Experts of a small language model.
Size: 8 layers, width 128, vocabulary 15274, 10M parameters.
Experts: 96 SwiGLU neurons an expert, 2 picks a token.
Training: a variant of SOAP for the experts, 418M tokens, 3189 steps.
Below are experts of layer 5 (counted from 0) of a mixture-of-experts language model. Rows are named router (the router's row for the expert), gate (a neuron's input weights, with its number), up (a neuron's input weights, with its number) and show model dimensions 0-127. Each number is 500 + 50 x the weight over its row's rms, rounded and kept within 0 to 999. Numbers have three digits each.
Before each expert's rows: a language model's description of what the expert responds to; "mostly gets" lists some tokens that are sent to it at least half of the time. This comes from a sample of Wikipedia text that the model never trained on.

# expert 9
What it handles: Determiners the, a, an, his, their, its after prepositions in prose, as in "under the name", "defeated the".
mostly gets: " the", "The", " his", " a", " their", " The"
router:420534451458500439427411470485509473518528552433521484448474513477416562465553539546548542555460450448507521483522427417492602508514540577412529408435455541439496537495477531547433457400475519570437463387580529506526516486576521546520563472483538473464425476483521398457475544527464562425405397480401508500517484533472469550551429477507497481556530471456545463534498487486615421514445
gate0:620577545477482539440500490396556479551557450487517581514530532558398609502534380459518486533489439485539424471528403537536585509438490493495545488522555564522514544531501592565475424512408473521505478476525400491551522493511585547554462508471550550526530529405487564493409536486476500443537586557547549515583494577530513500509462565487569509524565518477485504458494555373492552533516
up0:534451432475506508536498458601553496472497520532503538463465587465540349511441524466463486512462486470498502458500465490565523603566438568569503485441516475536422489615557445471547544467509590477516489474501570469461449491461494465414523447422505480481540477536483504408588464403508396460491536519412449486460513377483434510542519434508453543448492449603455496514550452556511396507417

# expert 23
What it handles: Sentence-final periods, paragraph breaks, table row ends and heading markers like == that close a sentence, row or section.
mostly gets: " |\n", ".\n\n", "==", "\n", "\n\n", ")\n"
router:452575521422554413402437488514536476577460480515447476583500528479573488609544529570548513516476567476467419467519412556482418539531515463497545575572480449542540500568576605545473595524535531501506464470538484513483457414492478457514452475551603405564457516432489578579521467523495470475446423513479507534457539535486378464510581504528518510515525510545509587562469495478492505394432
gate0:501465504476471538555444525512522507605388460464495570486515524573512474547526542510541574609527587497471574500437453582559536459521521515524486473524517604481465443494502485568516477557551468509498576502523562532457466529382423497531440489527573361540495499413503483558504521551457570435539497541447452522441581473516470533526503541590539536512575383548464532369438520508553482555462
up0:587470514440511445449409423471473540491522518495459572420578550493530605493512449450394487516511538542523524465526518503541441390535507562489538485440590448526490590513477468556568515455503408555404583487623509518538500473481557540519504492520578469466557581468537507524363568450471576400513519562576496504598494535442535436429540496553487541512466500511498494548492528538520458546514

# expert 8
What it handles: Number tokens in tables, statistics, dates and coordinates, e.g. 20–32–2 passing figures, medal counts, 76.595.
mostly gets: "13", "12", "15", "10", "17", "16"
router:529494541440592503537484549531489476570469563412477538424542467468494457427492574440549450560415495492560534597494541575536477517578444408444490531462472548505420467545509511491507556473520518388563578445428474470457460522441563455423510529459439585571514490436504477518485523499506554559512574563560585482478543474573406512452470511576465518592537509495523463466510467402628495462475
gate0:402569561468539515542474551510461577480589481527441504524563493501497524533491473634496490493516422511507476563475538492462430449478483506407456488444461500477422536507526565533537560504464560482581543538504528436470461544402545569538449551416572471530523487398496472446531554469527461407465513566462607574505424567533481516551569466437436455596489427611422552487501499468497522429542
up0:572617542567562434569433581448506491491529574600507562509445466532534460525433544405540543470527446414473391468461460536414600475519443490453501579561513560516475448525553553584522479509542520516507480486504421529535523539469437493519489537452464509515516549517492414525567549460507542556465516471452426585549407477465542570520542508487512426630528446474464491471539508464542402441506

# expert 11
What it handles: Line breaks, digits and field labels in bulleted infobox lists, such as Suborder:, Synonyms:, 3D model, Coordinates, and figures like 9,528.
mostly gets: "°N", "″N", "See", " MPC", " Coordinates", " Genus"
router:481561493489541424624589430531474542529452508486465494389539452408476508462493462461555481546575439479519466415517528540560401547529521553530534449421515484517442476406552583508451401490493567544554501454453462464480518551420454602486538531496434508513471511475459406568532463454475502442541534547529500627504560502442530428515560522528538570523569544520470530503470470487582529388500
gate0:554480475546451553577546457530538565523480480450577496504440632502514526469491536436571476469510510577572541551570506439553473423490555523451504449506540403424457472541496510460494540479580554495536455436607525499578571533475579474494576434485497482463411545524535473498512585493480457497490491531443479546519491547475549374638487592475448608491497527540590434471499506501552418484508
up0:439467559527418508508517477454496506447479461464516524503488530548535524479477416548481501426520497482491448537425490533587442463434460480395481442513501586460519367524516622487489561517566433459529585428519513608590501460418441473513497624513489489504475499700534478506454460532505506534559489541496440596445496493497513490489574448440474559451509444542524575502493458472526530494431

# expert 15
What it handles: Compass directions and place-name parts like north, southwest, South, County, Kingdom, States, in location descriptions.
mostly gets: " South", " North", " Kingdom", " County", " East", " West"
router:459501527562516577506551456554525523497367499403437559492419583549499385549451555592478598522557488481557511512506557606523492477415515480458506488528486550413449429549498461430533522552408538433538459530418482593487448496466446563542550495450547530527612551486489520526489516502534474463494501533481467492509534517547487592432534533515484507581486562511470491510555465488552629489600
gate0:529536550513443536516469459502577581556438508595467599457399527427585498493462496506503532492553483584529457473468462432471513497439462563513445468508532473436503561417533517417493491511465509497449605508425513453462560512559574575484520461489492563544478565432538494547624558379527471469481522425467510524498548624462488474487521548561504448500544545422528562491520474601412576462541
up0:453539463553546536534578575556468512491505527437446434510561497486435462338517463378499500515471559577427510537495472473557449506410555503364469512470464475527495505532457504510596488463523505490501508523539501555508547465565448437425520484420504448402496574540446501540563533466616523585482523504528493389502568449512533506488515504488467548591521457410500405486570499550420522527515

# expert 21
What it handles: First letters or consonant clusters beginning names and words, often after a hyphen or quote, as in HeartFed, Computer-Human, Striker.
mostly gets: " f", " b", " ch", " st", " l", "-d"
router:458503565458446512492539540518519545391608529528514495549508589504529557458516496476502467495468543560466522501488473467484485463660466526530466529410532475563485469487542550579495435482489484481533441549558464426605515556465585539550451575539447541411429528574469498468491539399439449524373482515507503562435446437453474510492464425464499521462537501436511482558469448593391528493403
gate0:567483537474450561505445465478436502471544429584494448543569575479510599467504507493481397464450482499445594492466464504480517410492553433493562602522428416521382548494440543588460523490579501546465569459488442420529407589376577530531531503516483493409462607451469540520514536508520543552468486482533541430480568431520478473521495461542503577504489552474499443529504517586554549496502
up0:493439435508597497452530508471484536516447413532436612431507556556498514548589445499548490435483521483525555520437468504491483444478487409466471400496529552585406472413493481534487578395457448502518590476538501515495528494513535467466609499508464557533425493457489462477526524338425426513466461480508377526516532448412528548501432510511520435557470589536500472469493492485425532439528

# expert 7
What it handles: Month names inside dates like 12 July 1999 or born 15 February, plus capital letters in codes and acronyms like MGV, RAE.
mostly gets: " March", " July", " December", " April", " January", " June"
router:451550582428457544465617515529521486434512505614468516520531454546493505451429510421471530458425523493522480418493675613417596538553499478509450504485501477501453592480536543441458609571573530552504563552474483525534502566531495533451454484489547506471465445373500471489465500504524475511406491521534513530541474465453412522459542587613499509500417526532490460501459475536484486500555
gate0:494502568387490489484434452377424420477557599502594472557552634554527509455497483480589546511520547511478456502535523549446536544569433484445540510551438588502453556473441568423483541474518464564450563556563492502477411464471536527457499547514549480519569547475465442517485629482551451470475527546543590494467551502511487487437500490530513454572483468445570443521578418427492532481502
up0:484538588534487495469543463507448476414500542463502542519520510519556546470445539522520463481608489461512481530507464448513445527543553444526448445509538577493534510492480458600409564455555532506558479544477458532490460481537552529611554537604475480440579458469420620416540449482548530571463545526473504524510587467446561432497493462412518448435440547494572381527427589582565517412469

# expert 3
What it handles: First three digits of years like 201, 199, 198 in ranges and table cells, plus spaces before numbers and en dashes in scores.
mostly gets: "201", "202", "199", "198", "197", "196"
router:451475550442502442388448509392556481572473502466440416563595495539495461454485522500451471533436551615460533548457523479541465539505547576544391506468497379498429427570517517524520460501549536466422556457438516488466486517421513518514560581491547542463556486471545543523571470486531472525502430498493437509547517475464468469583553537519401401411459437515505477494448618549477510469569
gate0:562480474528557471504454583441525403400542414509528497521373457532514461522550520511533490450569430462558459501505522512528474471503589600492533488527454525503482565500563506496483509508513384518441494542599508475378529549538507541450579508507517487466558559505538495480444371476579538463550611389557454592552495444525514501473506490503485494552542636486469577492535504534422523519505
up0:602469415564583510542426483569520547435496335492517504484502472545520406490497549396434505430491522510551479513542457482507514472428521627414478577539476492494534562423534493548473438490455462463543500452493433547501522473520488536518512546468516489548519517489479550524487445454450458444416509447574422446527514488584492470527438504508458503561401511385402514564492487560619468504464

# expert 4
What it handles: Prepositions in running prose, mostly of, in and to, plus on, at, by, from, with, e.g. "the first of", "as of".
mostly gets: " on", " at", " from", " to", " with", " in"
router:457536465352561515568594492546540457528481521549491505544474590441495457467510556612535539567591406514528396502465592527427433439500379468483531440494510491477535553471513520526524606457515508472463508454568494514469514488538448509507423589475500474518488502473539477449481516455404493570519538539392625497503526452466477512522506507491385495442463425468479393449463501468499497532467
gate0:560536409545519505528527497494515529534514434489435535476508510441440539527390517536502580485547472463459417457488570485530452385507454466582437447553527577390406488484496467496459509518501450450462538558520462489524370422485479540493454489444445465565560476556499486429365477489513606540488556397449533445459487587544526467491435474494479555579484532484537524481438571581539568485532
up0:512439543529546472482476448503516484413412420583561594523443457558437530613437458562541471503474474492522465574484455515547562548454519423431424457534554484568415441472542508560454425490604532539552435537514556485528546584566532506506553504547465540454576477495500561562544497519457538488517539461479522543471493531481499535519447469500518451493505363522545479469445489534492318464562

# expert 2
What it handles: Final pieces of proper names for people, places, teams and titles, often in tables, e.g. -ford, -ville, Smith, Stone, Billboard.
mostly gets: "ford", " Smith", "ville", " Park", " Racing", " Love"
router:583433563564418611559491516490477523451530422524497513441509426504515477539520484545475581490582473445519528439483600527506476489458496501499526532569462553534463543608451488539456592515433388536460526551540572516461503449441558518478538438473458410504480510538521449483484585651508501556563561418495465533559560575458583488441511512452462551572480559515576461525492491408526478528540
gate0:468467486487466587553471589539449619394532521440534493417545477536496562504450406499553532547544526487465374493505496502496510514432451449502519511512502442520535456554441468588477609499397476445456471545510511453435468402474608458493568514408415496501489510473407474491486450535492521579465556541530596490475469539513455572498459523481443513593515595507520527485493517471510621433512
up0:496581464483565570515508431540564503535479408486539456467437647471472502514495506511559539552544547433580490464555513438470507615426592445496503452485512593510468513497582562580425472456561530485586479519495465466508522497549480460487484441495459465521490544590555513485523569516438510473542389448418478533480626489517405516553466484543470510546421530479479489565552550403497474456411

# expert 10
What it handles: Separators starting or splitting list items and infobox fields, e.g. line-initial hyphens, commas, semicolons, slashes, ampersands, and "and" between names.
mostly gets: "born", " •", " &", "-", " Animalia", " -"
router:556462412448529522424456497551556525545476544429583486533516454425463538515500513479478483484600418503540502429580453485461588559468414561411487498473497520389494515544544467532453557465495480484428462457445455611504514403553539547552501550501491532527529496534565483413508487551553453459483444516483477409439461534591551499540547527539471539371427520501431486497536525419389521456573
gate0:468532449537562607558524548450576480571580394432505589528561482457544466520494516527450474427531394600576421476496518465565479452487491564484459461549561441484496424566553471520469473516572506406453524496500546547530478481488555470465522424460442485420506501606577518480411449574464500487432387490434514507490473500480504610561489498552390488438453526547522471495486468513517468503558
up0:516471529459474511452481510529402465391458482482511437515515391536504549431491519470516570458451493424563446505558510452510505482408477512605591560492527555499543544611534492546483521445346444525542561529568499503455526564532558504453456499512610513561572520528448534538504462527495502595521503478437472536479487547419557499525485426506532527464547527429403548571471476606460606518473

# expert 20
What it handles: Determiners, numerals and adjectives of nationality before a noun phrase, e.g. American, two, several, National, United (States).
mostly gets: " American", " two", " his", " many", " three", " British"
router:501389516488561479530452564522445486543557468601467554395452571425537452553433433488517537491420468468424459565483446433509540464522585482414510407569502478428476532516457492510528468449415541554480495446526448525500512459570552568438499471464540514501518457572543377577504544504502572458516460475592458479495465506496526547411456523505427471587534464409498398455529500486585544483467
gate0:452403492481539476526533539605464393522518396441453495516462541480422507567574487493448504459531504535488513550501527490488416477507532549511488502455519480462560453355453557566510537414433568524485523481492576448523626498442552495547521544569544478482474411512555516526500539492473492505544508388557438492523457500573504562518439440548444471457457492364411614487476528462573526498539
up0:491535609503539547465554481491505613560510573446479407431544505475523584384508451509435533534488503522540554607432384507541562429520533483406481484480515573504506524523460531427462507541586617469505425530510564529493506501503397522538502558514534564518469425540559482462496607532573439476574478498562495466512482507479453529502562550594495485501506402460466534584481493484442473426512

# expert 18
What it handles: Commas, conjunctions, relative pronouns and forms of be or have that join clauses, e.g. was, is, which, but, yet.
mostly gets: " was", " is", " which", " were", " who", " are"
router:465574432536489508491442487398503500561471416518486386474551505511497474528601467576554485406498468576549500493555448558479484392476455440494493490464519552463577577467447481449510482544497431399542482434504473468483406463547476472574540492587496577467611542532516497404508502549458481424491495505443507491507474495543399512585343460479532505519404426519484525536483563502479514482452
gate0:449460528478502482498541559454449434558511480645500423404465453501558488621547540468487495553552510408458576460534523481447461416550515521384452499487428508422520446478593541496416520558534450587498496420523448444531537487499494502542446568485513514524537476456521413509509463444455401472578435443533518449548457457563447509529492582424459504528496522473503522526508550514587619460509
up0:466545527565519463456416542476438530562465505549529520494521573422493466482530443437493562503474510535550466578514567379449546517470472571520463444578538512427521452553459441558499596465451489436508520606552502527498594547610589523490508524501537468524514461583493412456442486492603549508513520539547494407452552565502485592462521415550430476525531539486561501476480376508444492413517

# expert 14
What it handles: Main verbs and past-participle endings after was, to, he or had, e.g. made, released, served, -ized, -ered.
mostly gets: " made", " won", " released", " used", " has", " found"
router:473435374515518521458490530494515422501482488565582330436472523518503440423467515529544469583564472494464468616512550589545523395508429458525545440520477485496589529481505482521515512572570514527504448476446497460501560438511488453521504508488414557513509514458501515569487512466530516500544518419482556389512572565483482526457527480427503449452541515498475652398502610482558524470485
gate0:514400494412511535466466531499497452504492452402510412423558533401439480444429505506481589503485607509502488464541569484493454462371419538432439570476458528469489513498487577428491573532537534441512501476485404495418466432463540434497535514573553475553433422444472494537480503455488541510478547447534468508443481603494389546487447548538486447489508433484557591462581469563516567519535
up0:407510506512534562557443467454593548530365578490558574517505482400523501521499500418535485531435454557443486599563532462505547527523422517481496479491545499575591442491545521520568463579528452452482485516516579501496484447473492479360505482431488485571517481546539486511409445513525439475426492516627537456469416539463424536530473550538525572492527610421461457486487504425543487536466

# expert 17
What it handles: Opening parentheses, quotation marks, spaces before numbers or dates, and prefixes un-, re-, dis-, pre- at word starts.
mostly gets: " (", " \"", "_{", "^{", " un", "("
router:522492579404425442455479449538486495552403589443507431496540541505506546544573506404487465569469523509438509470486419430490543543395495539537590551428535467549589452574489548534579416434543515447503442461520471486541485523488530473482461541482419580490464501541461545518480474443519463500487399525576491548559586407566589505588532495501513442493454428549517522505485490476392415510506
gate0:529400474477437467509507453512556520390491611531572485481474494542558483508625471545416501513474402446474470551480505483549455440496443507517530486470548450448501462449455462493470496541449552419513511571510480474510513568482472602557526461484519575510495456514452498565517432567552485381525553501521536539611474503452535465516468452501450508482405481623547449554470443506683485479464
up0:444548478474501509442552502425506538469440577501411464517433458530434534423543512449556561565454484513564535509555530555546562450499464466463463606516575533539558545529515550488523482500547559519478479513466521413494465469574466415594542477468480584490497515551512446444553449519506509458503558557482560466591672450463527474519502404517448515506622453585451424456512468581476466439439

# expert 1
What it handles: Everyday content words and word-ending suffixes in prose, such as air, water, more, high, and endings like -ation, -ity, -ic.
mostly gets: " water", " high", " air", " more", " fire", " low"
router:542507471564422551622416536445404516538441508533491521436471447504420498580557534574527505511501468427555570561550479495475523404501531504527561603480565462444558468503444453555541417437513469594430502518566522428546515493484572531435474452560536460517461464493506479503503517516536499552532548548519490548482544514534572533467446595418517469541606517595538489438451417568589471546539
gate0:540447467459419471530460467403491518468433485551435532563446531500555476427509560481442433497494477633489506526528523494534505510499520489554515515525561512457472530582581528553543473469595539444494496482604492532477587487544510484474524532378461461506508649505522547529667450517343498494532499482507483516421571531523442558589520459479488507432539592478439440476471513489530486499489
up0:501510566401439550438531423430451560552630446504487503515509496570590527498472380491458500428515522495532650517465530507464493541524591566545519583557509546544490519573509523516447487495499426524511487475492464557482398490490488510468441427514540475520482536540588485465383466474534543467535505405569536558449506616521574422488516531451573475530466540526513527530552562465554563497440

# expert 6
What it handles: Pieces of Latin genus and species names and other foreign proper names, often with diacritics, e.g. Bulbolm-ot-ega, Fiskå, Roman numerals like xx.
mostly gets: "ā", " †", "xx", "э", " Towns", ".."
router:590421483626528417509552488462518549471535499521519536483457491496563511568480456530500418522455511503487568457501405509443531508465513443608520490499431437520500483490533538468455521521481481525475474528460552601590502518479439454445465522491562399615490427432398464404523518481557592508513438464449473500448484464441475501473423633496514444445448515471492504545541430396483552595455
gate0:527484488440479519435492505460478512445528501530406454480460520459426441458581482506485465428548461446492385524559531528509508491458467428481574428506542440436476561450410465526468473516540531558464512518556586484463512453482597567495526545449478548426529499469570473434528447563513462496647550437440465390469550528567482497515363533532498544577423544465464446466480474535455379441506
up0:553573515616486564563469477557494470556486546474493538559468455548408567549419496479559563598412449400568585363517427417516491480508446425458484531535492477516504456478466499514444475445494435493472472538433465450475492444484478528495552544452457409537455410500468467451405569433557528518521430471482510483527533476511457464520414504457573489551460441519629524561505514510478517498571

# expert 22
What it handles: Opening and middle pieces of long common English words, often Latinate, e.g. esc-al-ation, conf-in-ement, vacc-ination, disc-iplinary.
mostly gets: " sl", " con", " sp", " imp", " res", " comp"
router:483437588554446545475533502452516563540532509511617507565429561552521566464465457433478487435421512518502510595504486444518433458565557494496503499465648474603544586434499459513538460451479528480466529473560581421549502488446461420607501524510463488437528507482450600455530450470519550526542517507536596463534407509503541503453453446420509557451603580499508530453571477543434502520502
gate0:457487520554436516504522560378566513543553482505535576528540603467497488468504520480409511510537435533449503585555447489410524427516492494557488452431517468472497493616505558452598427579586473422529525417506507465391494437484520629509393483472526511561537464586551506485505466489548503541498433568427561501547555495456476492517500518536625515475467525468544565458488490470499404458483
up0:483521479457411503485462474535536522457567491551472491486445520434435568373518516463542515577635610590514451467519500532484538549507483446552450514508436595499577415494468530503499456416464528515487521485512461564439570555554450437466462568467474557544454539572532511467522485464393586572571512472482467522477526557563556423531582480513490396438497497533511424441488400505506547567529

# expert 13
What it handles: Column separators in wiki tables, such as pipes between cells in Year | Team rows, plus semicolons, colons and equals signs.
mostly gets: " |", "|", " —;", ");", ";", " ="
router:398590458440557508447488497448531447468505414521589568496509439489551499462497474489424498474469550495470457449513535556585580536434533482416466581575509543437493490462472489493400583509451495542554492394425451490464543522531497446449528552486454448473452609476509444555507535599481507536433569513434612453531517496452505460604516451436528509405445406514452492505542445531520538543454
gate0:578564505423463530504551527629431511549466455510512502455500470415531483555550511480490523423449429539427472455522570495481555459467514543392532522535500434451571572586529512566497497505410498577427426548515545545417516523544491502458650513570513546450439535557486477421492498543510558593456488576496467442510492500498547432454436506453498520512566484543559532467426450509535503632487
up0:510517548571614574458444498519495519506460523589534444498428547525524498505428511494553507522476521566530506478553480495572495588430501572474449513466530473433566449490617514450384427559507523487555354512559463577438530468592491599466501487492497538434439479532546544490609621505381451484553537469549474485449481515496506480604507503576530494475530564500478525532535536496530513534569

# expert 16
What it handles: Pieces inside Indian, Japanese, Arabic, Slavic and similar transliterated names, often with k, h, j, e.g. Raj-k-umar, Mukherjee, Kaishū.
mostly gets: "ik", "iy", "aj", " Kar", "ij", " Bh"
router:630532472527521430519553538576480444475460449417506566567541472573479474432535470478460554512547531483543545452489454453479534508452547577525465551548457459453451414510517412447409553454511448520529548525513437428409493461473423506463377440510534533426503506515455555501438433499521526437510451406516529563458483602594437499529464452524511518445494546459505438444538569463469392570544
gate0:464487569515522533472498601462490591464522490482463580551481547500452535458618523494447382486499513589509530415557491508454457465476581578506553564532565454466481531530499466588470490530553535424434364468442539450574531460464566539507484577490433462515476534453438367435468545534509496426475510515409593459532524501507482437585600513513496572516522451508513514516490504498502394488537
up0:540434462561536415514545518587434413525432445502478473533464533452498476445554525477541557460512501398465451493545477488398465481431522487465480549468474440534437502484455438538492501533423492549525507473484562462509524450448492514379475429485510560543590561419503520473444643478425567549533571539506484500451475486584566599453484570479507431449513492459432403393486579513533458451529

# expert 5
What it handles: First token of short table entries or abbreviations, such as MF, FW, Dr(ivers), Loss, and single capitals, plus non-Latin script bytes.
mostly gets: " MPC", " MF", " Dr", " Apps", "Note", " Candidate"
router:516629450528539355532508496496496472439534579542510515565522535454566487541503512496412448514453558588431511598470533514542512595508507401477359517471530532506447470476480483536508535509537483547564441597522530507427573535444495444516501474495521534492497446502516495519498508441527406395551568560509448551523470431498504457457507413563537467469597361494471497453464567521483562488532
gate0:483527405463501391545484482470532548474440432532541425579507545534552613584453466433472530446556467581418506521576518586451492506495452555494451452484501428509471463411407557467531529471566434494508583529576441484491439548416583496490473519542559485459556420525519505540476556476494469482445528549454538518525544465504497609454524444473523585451570465564524493500610496481569553420469
up0:479502553565481458465478579584451450500498426517562549496466504553412434556515474501542506450518527540512539449538544508501572450538502560529540585438468503511553482594531467456567508504452584443459463428518558461489570508406471537517513522465477370518488499527471457539487441525626565546586551602469554561515505405544443512527531638516594549532499466566496468460515451499476382494530

# expert 19
What it handles: Closing parentheses and brackets, percent signs, plural endings like -s, -ings, -ments, and pronouns they, he, it.
mostly gets: "%", " they", "}", "]", " games", "ations"
router:504429506587431460533412511476522518436428534547434446458558410535524531601470511465509518406539499508538503484493535604460437394547419458494560580555497504577561500491494465499476512596534510408509584520489555660483409546514381524424533462480538495513523518547513509527499492573473443598533523487542475431467527544503526509509539509557558524570503468480463538529500490566610465462509
gate0:424457462501473542442385515443486543602473460534532466485403563492511472563420397501525478432460534574499536487473425525526437459527530517473602574511526401551512454458382599537442500481475548530512518576496491481570530512543579512419519383484405429401485492518576503492547467400437499576517463481503572550486514513479511515450543539419524429446491525552485533525495523467514455469516
up0:469553402524412521548474512455526525495510464528372482497552398528609528471476451454524516484569436540468453587512522532480437480477513460596515527584505568557415502566526629476444505538490469445602507490519566485557402464529462480519402534470524507491518484560587582527449464548440495465546448418548482507430455571434517575571491516546517528527576523408492504548531521551461520544510

# expert 12
What it handles: Head nouns after the, a or his in biographies, e.g. season, team, career, film, coach, member.
mostly gets: " team", " season", " member", " player", " life", " album"
router:475488494500493544534415436457464470523555508523492483404529481513478481573475522511592519317499474540532551469494541494550552462507582480464486485506477531463596411471513563410544461522501506534491567461594542597469520601407522492457572550485525454506520500476556548501504486574490454515509483538394455469564456509514604581494554537468503437574616555517499598510454487527540440453587
gate0:426566484469414539552468510418531453616514501523407484445476413484427547457493474485390467517522482521491556534516413371454454475506476635549465427518488452403604464445502518544473551481482492578480538493482537561490514537509521461556496568478434422545527510572549514350513529451443470542516524457405393528493534480543533532521535545474451565517448478461513509492488537483439533481494
up0:503528487450410565495547512565510577542379511475488539527463423553583416569505519471531447414548517502515604524598447438525513603521471568476567553545545533464543508516509423555491508467486437560461458408517476500602475570516552512483533492514438431509511499440520581477532491568414436532575535508491459425458495526524558599549530524413559420463528571491490508481572485501577535485569

# expert 0
What it handles: Word pieces at the start or middle of personal names, often Romance or Irish, in cast and athlete lists, e.g. Oliv(as), Mac(Niven), Jean.
mostly gets: " Jo", " Mart", " Jr", " Mont", " Wil", " Jean"
router:564415495564481501455544521550462520415553523491498538552525564461490529474460437471385485423556516493525455499449482425505412598487392532521406466527512538537444576522479487511575577561484485468496515582534559473552522500438494509605466485532473493491483550547403493415494459532477541547460514429547439444485514485509423423588490497441518514495539610476587493598544497423518500630543
gate0:482430483481442491433493533431499518464531512459554447500511395481468486572517478426570503491557524498458541474469520579442416508401517433561488591503498461504522429619417539547518460394454473447613501522501516507568605435540602490509511504451443550481514511576487468525523471408498530527496500413474398557520491562500545455497541496404492634510532496528482484414457448545433467541528
up0:617396409474493425507580573520542401488543520505456562395523556527476458532494605583509455472570533470494483581470472482571500525457427464538513490428458440479524515468558571615546459498437494538520624535483490501435432517505543513471484505470475464556398513515470511508453454430455534481450491468471522425525498503516485524473544448543471502560590607422491498548450557425537536518586